From a checkpoint of a small mixture-of-experts model trained on Wikipedia: 32 experts in each of 7 layers, a variant of Muon for the experts.
Below are experts of layer 4 (counted from 0) of a mixture-of-experts language model. Rows are named router (the router's row for the expert), down (a neuron's output weights, with its number) and show model dimensions 160-319. Each number is 200 + 30 x the weight over its row's rms, rounded and kept within 0 to 999.
After each expert's rows: "comes before" lists some tokens at least twice as common just after its tokens as in all text. This comes from a sample of Wikipedia text that the model never trained on. Tokens count by the router's weight.

# expert 26
router,244,209,122,225,208,206,170,207,226,262,165,173,223,189,191,195,212,200,207,206,203,203,204,163,248,213,230,212,225,209,167,174,231,203,172,263,143,215,201,177,190,181,190,183,180,211,201,272,147,216,223,195,208,230,197,243,240,173,225,204,241,154,241,202,175,152,198,154,137,201,165,202,234,241,218,208,204,206,245,207,188,157,199,255,209,171,225,177,173,141,215,231,213,234,210,166,187,210,188,170,223,233,255,217,209,257,219,212,139,236,236,160,191,205,192,161,164,214,226,214,209,231,211,173,189,220,201,183,200,203,176,206,230,196,224,208,200,165,243,187,141,237,236,172,133,188,201,178,227,171,209,214,225,204,163,211,212,214,150,195
down0,190,194,189,167,223,167,216,260,228,240,223,236,202,180,159,141,191,136,243,180,182,149,183,196,185,221,180,217,196,219,197,194,220,270,230,171,234,188,161,194,159,207,213,255,172,196,241,193,187,236,167,167,185,214,206,185,237,155,202,207,211,214,140,196,216,159,164,229,200,187,196,177,173,179,205,207,189,202,213,208,202,199,208,193,146,231,198,231,192,184,194,208,204,191,150,166,172,195,182,160,188,253,247,231,207,216,156,174,197,206,162,218,203,190,198,225,150,203,223,170,232,247,217,227,174,262,209,171,202,219,245,234,209,208,230,237,178,184,194,149,235,176,219,211,199,206,192,197,198,224,220,218,207,192,242,168,268,233,202,143
comes before: " |", "′", "5", "6", "4", "1"

# expert 12
router,190,221,206,222,230,153,181,207,138,217,253,253,197,201,204,185,212,185,206,239,201,196,252,169,179,271,226,152,196,198,219,220,194,262,177,208,196,203,114,220,162,200,161,243,174,224,194,210,264,201,194,231,179,158,231,241,132,194,241,170,242,181,188,170,174,127,196,209,244,245,154,199,244,198,175,162,179,215,184,169,187,223,195,155,232,186,219,219,158,247,236,237,169,218,175,205,215,238,190,226,198,217,182,216,163,193,189,187,205,190,249,178,216,211,194,158,188,210,207,144,249,186,183,192,235,182,206,208,160,232,188,195,132,191,223,172,215,210,157,166,188,221,194,148,246,208,243,234,218,199,214,195,157,248,222,215,186,205,169,186
down0,240,178,183,190,183,165,148,218,166,173,222,212,227,229,242,270,207,189,198,203,230,190,151,212,177,246,194,195,219,136,206,219,204,134,175,170,143,226,242,199,199,182,261,196,191,215,202,135,190,213,251,221,185,205,240,208,216,232,228,210,184,182,162,209,192,243,153,198,189,239,206,198,219,188,196,168,228,154,217,251,222,168,197,176,198,245,211,138,226,156,203,228,159,168,223,174,199,132,210,247,203,228,218,183,211,163,224,219,172,213,218,201,228,165,262,190,237,197,214,200,160,212,172,219,226,231,199,200,184,150,175,181,209,204,137,207,176,177,199,226,188,256,237,183,220,172,236,214,281,190,160,239,225,137,189,205,197,207,162,218
comes before: "\n", " The", " He", " In", " It", " She"

# expert 17
router,172,155,217,263,248,213,156,178,237,160,219,167,179,212,194,206,216,216,240,238,268,174,217,208,232,206,179,242,172,185,211,195,203,167,217,200,194,148,193,163,251,192,221,199,222,182,192,197,222,235,209,160,211,136,184,196,179,176,276,170,191,170,214,206,138,216,224,168,160,160,189,230,217,184,254,214,314,191,161,204,246,198,215,249,227,214,231,178,131,181,183,183,228,241,246,177,183,218,177,200,194,246,206,218,264,139,214,164,226,202,142,184,186,197,192,190,223,229,254,247,205,213,189,216,231,207,197,231,220,215,200,198,197,254,197,209,240,227,182,241,161,251,195,201,210,180,181,188,220,194,181,199,201,204,221,166,241,229,187,202
down0,177,189,224,204,288,209,208,198,227,184,226,232,209,207,195,247,155,134,180,188,201,155,182,182,217,186,221,234,199,159,253,208,212,193,211,222,204,217,204,236,245,218,246,219,194,139,188,204,176,218,214,142,227,192,162,276,224,194,168,224,166,250,184,203,201,256,185,219,178,209,181,240,225,157,134,158,181,191,197,180,214,194,160,157,225,155,216,198,162,197,236,167,150,182,188,182,189,173,175,197,212,163,237,189,200,197,221,209,185,150,210,198,264,226,226,192,190,181,164,209,178,195,253,218,157,207,193,155,179,225,204,222,189,180,192,189,118,196,212,230,219,162,237,177,222,171,215,217,195,163,190,173,186,217,143,185,198,226,155,251
comes before: "\n", " |", " is", " /", " =", " was"

# expert 1
router,220,184,158,103,193,193,247,166,160,231,151,200,126,195,253,209,156,163,240,164,223,170,235,234,225,245,155,196,167,211,225,229,207,161,181,283,195,170,180,224,245,233,198,233,193,217,200,167,222,133,153,169,183,234,225,192,194,232,225,191,206,199,191,214,197,220,253,203,231,149,247,179,185,235,150,256,175,194,249,221,249,186,183,174,217,234,208,209,200,185,198,197,195,160,287,213,237,203,200,175,206,159,229,204,207,155,228,241,169,189,234,225,171,198,198,224,202,193,229,210,161,155,184,237,179,222,248,201,225,245,192,223,226,212,143,211,117,162,228,139,236,184,213,152,204,196,148,199,182,183,209,263,161,184,238,183,202,152,231,182
down0,147,214,197,194,197,171,170,132,224,192,236,203,307,184,190,219,203,197,185,141,152,204,190,210,185,204,216,284,136,223,185,134,221,211,193,202,204,187,235,231,178,239,224,154,208,175,136,194,212,181,194,135,256,231,241,200,224,184,282,193,194,186,223,198,200,227,182,186,201,186,189,219,189,160,214,245,174,164,189,216,219,168,136,174,221,243,243,222,211,158,136,169,246,160,231,164,200,217,184,253,216,251,187,227,195,221,184,233,204,217,215,215,245,113,211,158,201,139,230,158,194,236,178,216,181,212,183,194,237,191,217,218,201,257,199,165,203,223,205,207,203,277,220,201,218,175,236,245,237,204,225,189,159,206,199,174,190,189,214,182
comes before: " of", ".", "s,", "s.", ",", "s"

# expert 16
router,182,236,180,226,216,199,177,190,217,207,230,189,201,175,238,208,236,213,180,166,222,155,256,168,189,156,227,173,159,236,157,175,221,234,197,197,182,166,244,236,217,225,216,187,226,200,188,158,172,229,239,243,189,177,183,205,204,228,194,182,172,196,205,230,185,173,197,190,167,208,174,192,211,219,196,246,223,208,240,245,166,239,218,219,179,144,162,197,165,167,192,204,202,190,223,221,222,222,180,207,226,215,116,203,198,230,210,209,193,183,253,209,201,192,258,115,202,202,252,140,210,184,214,187,223,215,220,190,150,230,164,181,175,165,147,205,218,204,159,242,199,224,188,239,177,185,165,204,203,203,186,223,164,210,224,186,189,174,157,160
down0,191,207,203,214,233,225,204,155,189,169,163,224,253,163,174,179,201,228,210,140,223,177,162,191,191,144,158,196,192,198,153,168,175,171,215,227,188,264,199,208,183,182,222,210,155,192,189,199,214,185,193,166,157,243,229,205,189,186,224,198,181,206,200,173,156,204,203,220,182,233,193,192,210,205,218,272,188,132,233,251,207,186,244,186,168,196,178,186,207,224,231,203,195,207,159,230,185,225,229,193,182,237,264,203,188,191,257,212,177,182,187,254,175,186,227,218,201,199,257,207,183,146,171,233,158,213,191,183,193,225,171,194,217,207,168,193,223,237,229,147,180,216,239,234,175,215,240,238,207,235,219,223,202,202,251,231,234,214,184,198
comes before: "-", "|", "\n", "The", "In", "=="

# expert 2
router,266,212,221,191,235,223,220,235,175,195,158,214,235,148,143,221,191,226,189,213,169,252,211,242,156,200,176,246,165,177,223,183,174,186,225,192,196,238,231,229,174,196,175,220,259,252,197,234,268,176,240,187,204,153,227,172,181,240,207,215,197,149,168,211,201,211,212,251,197,207,172,223,197,197,196,209,196,202,213,158,203,260,255,197,248,182,182,177,170,187,219,202,209,227,232,184,215,177,243,240,211,170,226,199,204,208,222,209,239,132,123,197,205,165,183,253,268,150,197,173,167,202,198,216,196,192,189,195,227,172,162,191,197,263,185,196,177,155,195,196,253,241,199,178,208,184,197,167,204,177,183,211,169,210,215,224,153,183,229,215
down0,190,201,186,168,210,213,237,239,170,223,234,229,209,209,228,215,270,207,242,208,220,201,225,235,205,220,226,216,197,190,234,184,196,169,209,239,250,227,206,215,196,189,177,147,208,165,206,235,164,199,148,144,200,213,139,223,266,155,220,202,213,176,212,206,208,213,212,188,175,199,144,212,226,170,204,202,234,197,181,199,250,157,175,181,214,207,212,222,227,205,194,251,202,241,160,160,170,175,252,230,189,181,169,151,132,189,179,154,170,193,256,189,209,247,248,170,236,195,189,179,228,188,222,236,220,199,244,212,211,141,226,187,252,158,194,237,234,158,228,207,225,122,190,178,195,195,201,181,155,193,183,177,193,217,221,176,172,192,218,195
comes before: " of", "\n", " |", " ==", "==", ":"

# expert 27
router,175,202,225,173,170,184,196,179,190,242,191,222,207,195,188,233,243,209,193,187,221,229,150,223,204,267,109,200,229,215,222,193,239,209,259,182,208,234,217,157,211,155,208,164,188,245,224,231,205,208,230,195,195,146,201,203,178,232,242,186,211,214,232,232,230,216,170,165,196,180,175,200,168,160,184,192,165,200,186,176,171,215,236,167,207,226,197,172,204,233,221,204,168,249,182,174,198,210,215,209,196,199,182,191,191,163,215,251,227,153,143,214,193,206,180,190,259,151,246,180,194,196,175,159,207,186,184,210,274,172,153,178,183,232,161,279,206,204,141,264,302,222,176,145,231,176,171,206,217,250,201,142,193,172,179,203,180,159,239,220
down0,154,177,162,242,159,160,196,221,246,162,219,204,160,182,191,288,162,218,217,176,183,230,214,199,216,229,251,229,221,168,204,133,208,232,224,160,158,242,196,186,226,239,214,192,165,166,190,217,228,193,206,197,208,238,164,163,251,249,151,207,142,185,125,204,209,213,180,218,218,217,178,218,244,178,185,212,236,201,260,221,199,142,193,191,242,230,180,185,230,153,223,218,231,198,240,201,208,196,213,199,191,192,196,234,229,213,233,167,195,168,248,190,212,302,170,199,188,214,200,200,207,200,252,199,217,226,183,181,202,157,213,194,218,210,210,194,152,191,160,172,176,153,235,212,186,223,188,200,186,175,221,145,183,136,181,184,199,177,224,200
comes before: " of", " in", " and", ".", " to", " for"

# expert 23
router,170,170,257,187,200,222,242,156,196,274,175,223,167,194,252,212,209,185,216,201,171,224,205,229,195,222,146,233,156,236,253,266,200,154,216,231,205,198,219,157,201,198,190,144,185,182,212,239,176,216,229,204,173,215,235,254,219,208,237,172,195,220,196,164,259,203,203,191,206,169,251,185,230,236,177,199,253,196,236,219,224,206,148,154,195,222,181,213,222,161,223,213,202,222,233,221,256,215,246,195,208,218,243,195,187,204,223,230,185,231,193,217,165,216,159,174,204,231,190,197,205,211,161,233,245,176,217,157,149,216,239,183,150,265,237,184,205,203,181,146,228,175,168,144,195,196,189,240,250,155,190,182,205,199,210,235,181,161,180,184
down0,182,218,165,187,148,174,253,124,159,164,164,223,176,210,212,140,154,187,178,228,162,201,160,160,131,232,203,221,246,212,194,225,185,250,225,201,138,212,189,205,133,229,201,183,182,233,235,199,161,213,196,205,202,243,174,218,202,156,168,165,131,215,206,175,261,186,206,173,195,219,163,172,189,188,144,177,189,167,139,223,196,173,160,198,192,212,219,167,179,167,208,157,172,189,217,231,175,203,222,200,164,192,221,222,234,175,160,189,237,200,195,228,174,209,124,226,256,242,218,192,186,242,207,220,184,268,219,213,232,162,196,217,206,216,211,212,165,178,212,232,236,208,252,213,221,257,191,174,234,186,197,185,217,180,235,149,245,157,223,190
comes before: " and", " in", ".", " of", ",", "'s"

# expert 13
router,172,171,206,205,202,161,203,200,199,155,183,165,160,218,222,190,209,173,193,255,227,157,244,206,212,192,190,189,207,211,163,208,186,156,194,220,185,163,179,224,159,205,196,226,204,181,182,246,184,167,189,248,222,189,227,149,170,237,200,185,218,165,154,191,189,177,216,217,206,168,217,167,231,190,258,236,171,200,193,286,227,218,185,143,188,176,201,208,214,224,185,192,198,234,214,213,232,217,184,174,218,151,248,227,257,247,190,142,225,213,156,217,231,163,150,182,169,183,163,187,175,229,199,222,201,234,201,189,275,187,238,162,227,169,164,167,176,136,219,132,204,197,212,176,142,190,236,223,175,161,193,191,254,167,215,223,226,192,200,235
down0,207,201,189,133,211,209,218,170,214,152,177,151,211,187,268,194,216,133,224,222,161,197,192,234,175,223,185,201,234,256,199,167,196,190,265,184,141,270,195,209,252,188,200,183,121,202,160,207,216,175,172,210,232,195,196,223,230,199,159,208,208,186,179,213,194,196,211,211,199,186,191,188,203,188,213,181,197,199,218,189,183,210,178,280,235,169,189,231,191,171,180,143,225,195,218,157,164,236,193,218,184,194,223,162,197,168,222,157,180,263,238,172,230,187,222,225,157,242,240,204,189,191,245,193,232,200,200,184,153,238,212,178,166,198,218,181,182,224,213,148,225,162,243,239,197,240,190,176,218,167,220,180,174,217,191,229,161,230,226,235
comes before: " |", " years", " August", " July", "–6,", " June"

# expert 4
router,221,180,188,191,197,211,197,169,224,218,207,229,220,147,198,212,207,172,200,149,195,202,151,247,206,202,194,234,250,131,229,222,189,269,194,194,218,240,210,237,218,165,216,195,197,158,203,179,193,210,159,204,183,232,185,171,181,169,165,265,199,204,163,187,218,230,168,269,222,196,184,249,167,151,233,174,158,221,155,169,170,167,146,145,198,190,211,210,201,187,214,197,194,161,225,194,209,185,206,205,214,215,184,177,204,223,185,212,168,218,171,189,184,195,275,200,188,256,142,185,255,222,174,196,175,178,224,182,200,138,238,185,191,172,234,224,220,224,181,171,244,211,176,232,189,220,250,213,148,230,189,176,179,193,208,224,212,240,181,136
down0,208,204,206,143,226,262,163,198,223,224,198,223,167,166,245,207,173,195,267,163,201,255,197,236,149,233,277,181,191,207,175,237,223,204,198,169,225,205,214,258,200,157,172,197,201,172,167,141,141,175,216,206,176,232,212,176,230,203,170,197,157,174,153,238,203,200,130,202,190,173,194,223,197,197,195,240,181,178,158,168,177,183,168,229,260,203,230,208,159,204,218,203,179,214,208,164,169,253,203,237,184,220,145,177,172,156,227,200,201,247,197,175,221,184,133,180,206,199,199,181,163,237,149,187,130,178,181,182,204,232,235,203,200,156,228,179,182,228,163,186,162,177,284,197,237,211,201,183,201,215,185,221,191,173,214,166,168,211,239,181
comes before: " ", "\n", " 0", " 1", " 3", " 2"